Weights of a small mixture-of-experts language model, trained from scratch on English Wikipedia: 48.2M parameters, 256 experts in each of 11 layers.
Below are experts of layer 10 (counted from 0) of a mixture-of-experts language model. Rows are named up (a neuron's input weights, with its number) and show model dimensions 64-127. Each number is 500 + 40 x the weight over its row's rms, rounded and kept within 0 to 999. Numbers have three digits each.
Before each expert's rows: a language model's description of what the expert responds to; "gets" lists some tokens that make up at least twice as much of what it gets as of all text. This comes from a sample of Wikipedia text that the model never trained on. Tokens count by the router's weight.

# expert 17
Description: Capital O/E word starts
gets: " O", " E", "O", "E", " A", " Nor"
up0:524433550483433561546415549427436487528521493518498464528462533534544523493437590468505519536529478486527548432537464512479463479542475511485503484535527529553479479575524511470512626476444520

# expert 25
Description: The al syllable
gets: "al", "udi", "lan", "ran", "ar", "il"
up0:504548479486506528534492518500444472491581513521480542560501509482472585472504575513509521545480571483483491462515518512542434522452450548525496508506548482426449520556482535465506383542464473

# expert 1
Description: Word-initial stems, compass directions
gets: " ex", " p", " Pla", " Ch", " North", " West"
up5:491471527503484516544482479537571476608492489405500480506494444536443461489533481513520479517521493508434490479499492508513509497579504466560586595481433469411543460486436425516496493525510516

# expert 18
Description: Abbreviation capitals and periods
gets: ".", "E", " E", "R", "A", "'"
up0:518505523503436476514506502488518543448545415515529481496455454499607488524486539515527512483513528546511540498517500397456483464439421534443512512500516493519492520541540465438513497582519533

# expert 36
Description: Name-internal syllables
gets: "ad", "at", "und", "ak", "ut", "in"
up5:478488515502452501452511450533462500516463541500502433480434533516529477406586459529398489519519559528496416460474474480475527548520505497465426481434532522491511526557519491463476463464417524

# expert 21
Description: Space and opening quotes
gets: " ", " \"", "“", "\"", "'", "‘"
up5:467554524472520541447502502559550504502444564554532505500520488583470479498464544455518473452491466508471491482488445495446464520435525539456580506542451455475493427491467502501512487515502506

# expert 5
Description: Capital G/E word starts
gets: " G", " E", "G", "E", "e", " Al"
up0:487458521494486503500451482516459543506535488483453522470427536501488509535455514437438584535521496443514524527454439485493475478474511547449551552563503471460524479576486552442481490500456566

# expert 29
Description: -il/-al/-ill pieces
gets: "il", "al", "ol", "ill", " Al", "e"
up0:446440484471469557499578464447482432491511466492516550505461508497468508536496555560579522455519502474490493499469480511514528530509530533474475506528592486491468443498603543500494493527526468

# expert 19
Description: Inner in syllable
gets: "in", "on", "tin", "lin", "min", "n"
up0:534490511524566589493467558599463468496468412561498489555589468559514501494510516514506502473511460452485508542467512478504456447430500531533475590491474480455488458508499516526534546494500485

# expert 20
Description: Mid-word pieces, compass names
gets: "ward", "ver", "de", " Green", "R", "B"
up0:483507494467412500496596534541496528446491512538563486537481551534442499538502578446474546490452510464486491466521489491513549476488506457493538486489485524511442478499469510497389502553484571

# expert 11
Description: Initial w, p, ch
gets: " w", " p", " Ch", "w", " W", "s"
up5:488499444527547518507458507454427527473499502493467490522473478449566505468496497510506499539572529568481443433522454490467529559562520595538514542533460470429515495480487474453449556578522520

# expert 4
Description: Word-initial ex- pieces
gets: " ex", " Ex", " Co", "ex", "os", " pro"
up5:463476558513504515555420544494479467435506476449400503536552497482548459541515498495475450538497450545559575469506551515472462530524561523426452519462444605459446450528466519456534534459502507

# expert 2
Description: Word-internal p and ch
gets: "p", " p", " ch", " Ch", "P", " P"
up5:502520567566470512454484551439467548478526493541534501477429545511474476510461540518412515424520503450488467469482527478486498539457559414449529562516498535557457523489540464473484521485505491

# expert 48
Description: Hyphens, dashes and slashes
gets: "-", "–", "/", " –", " (", " \""
up5:528539499474542455462509437480488506501465497573470563508531601531484517534504489497491471520501489490482480539469460453487550554567476495610484465443523486444497509555509532454543489535518520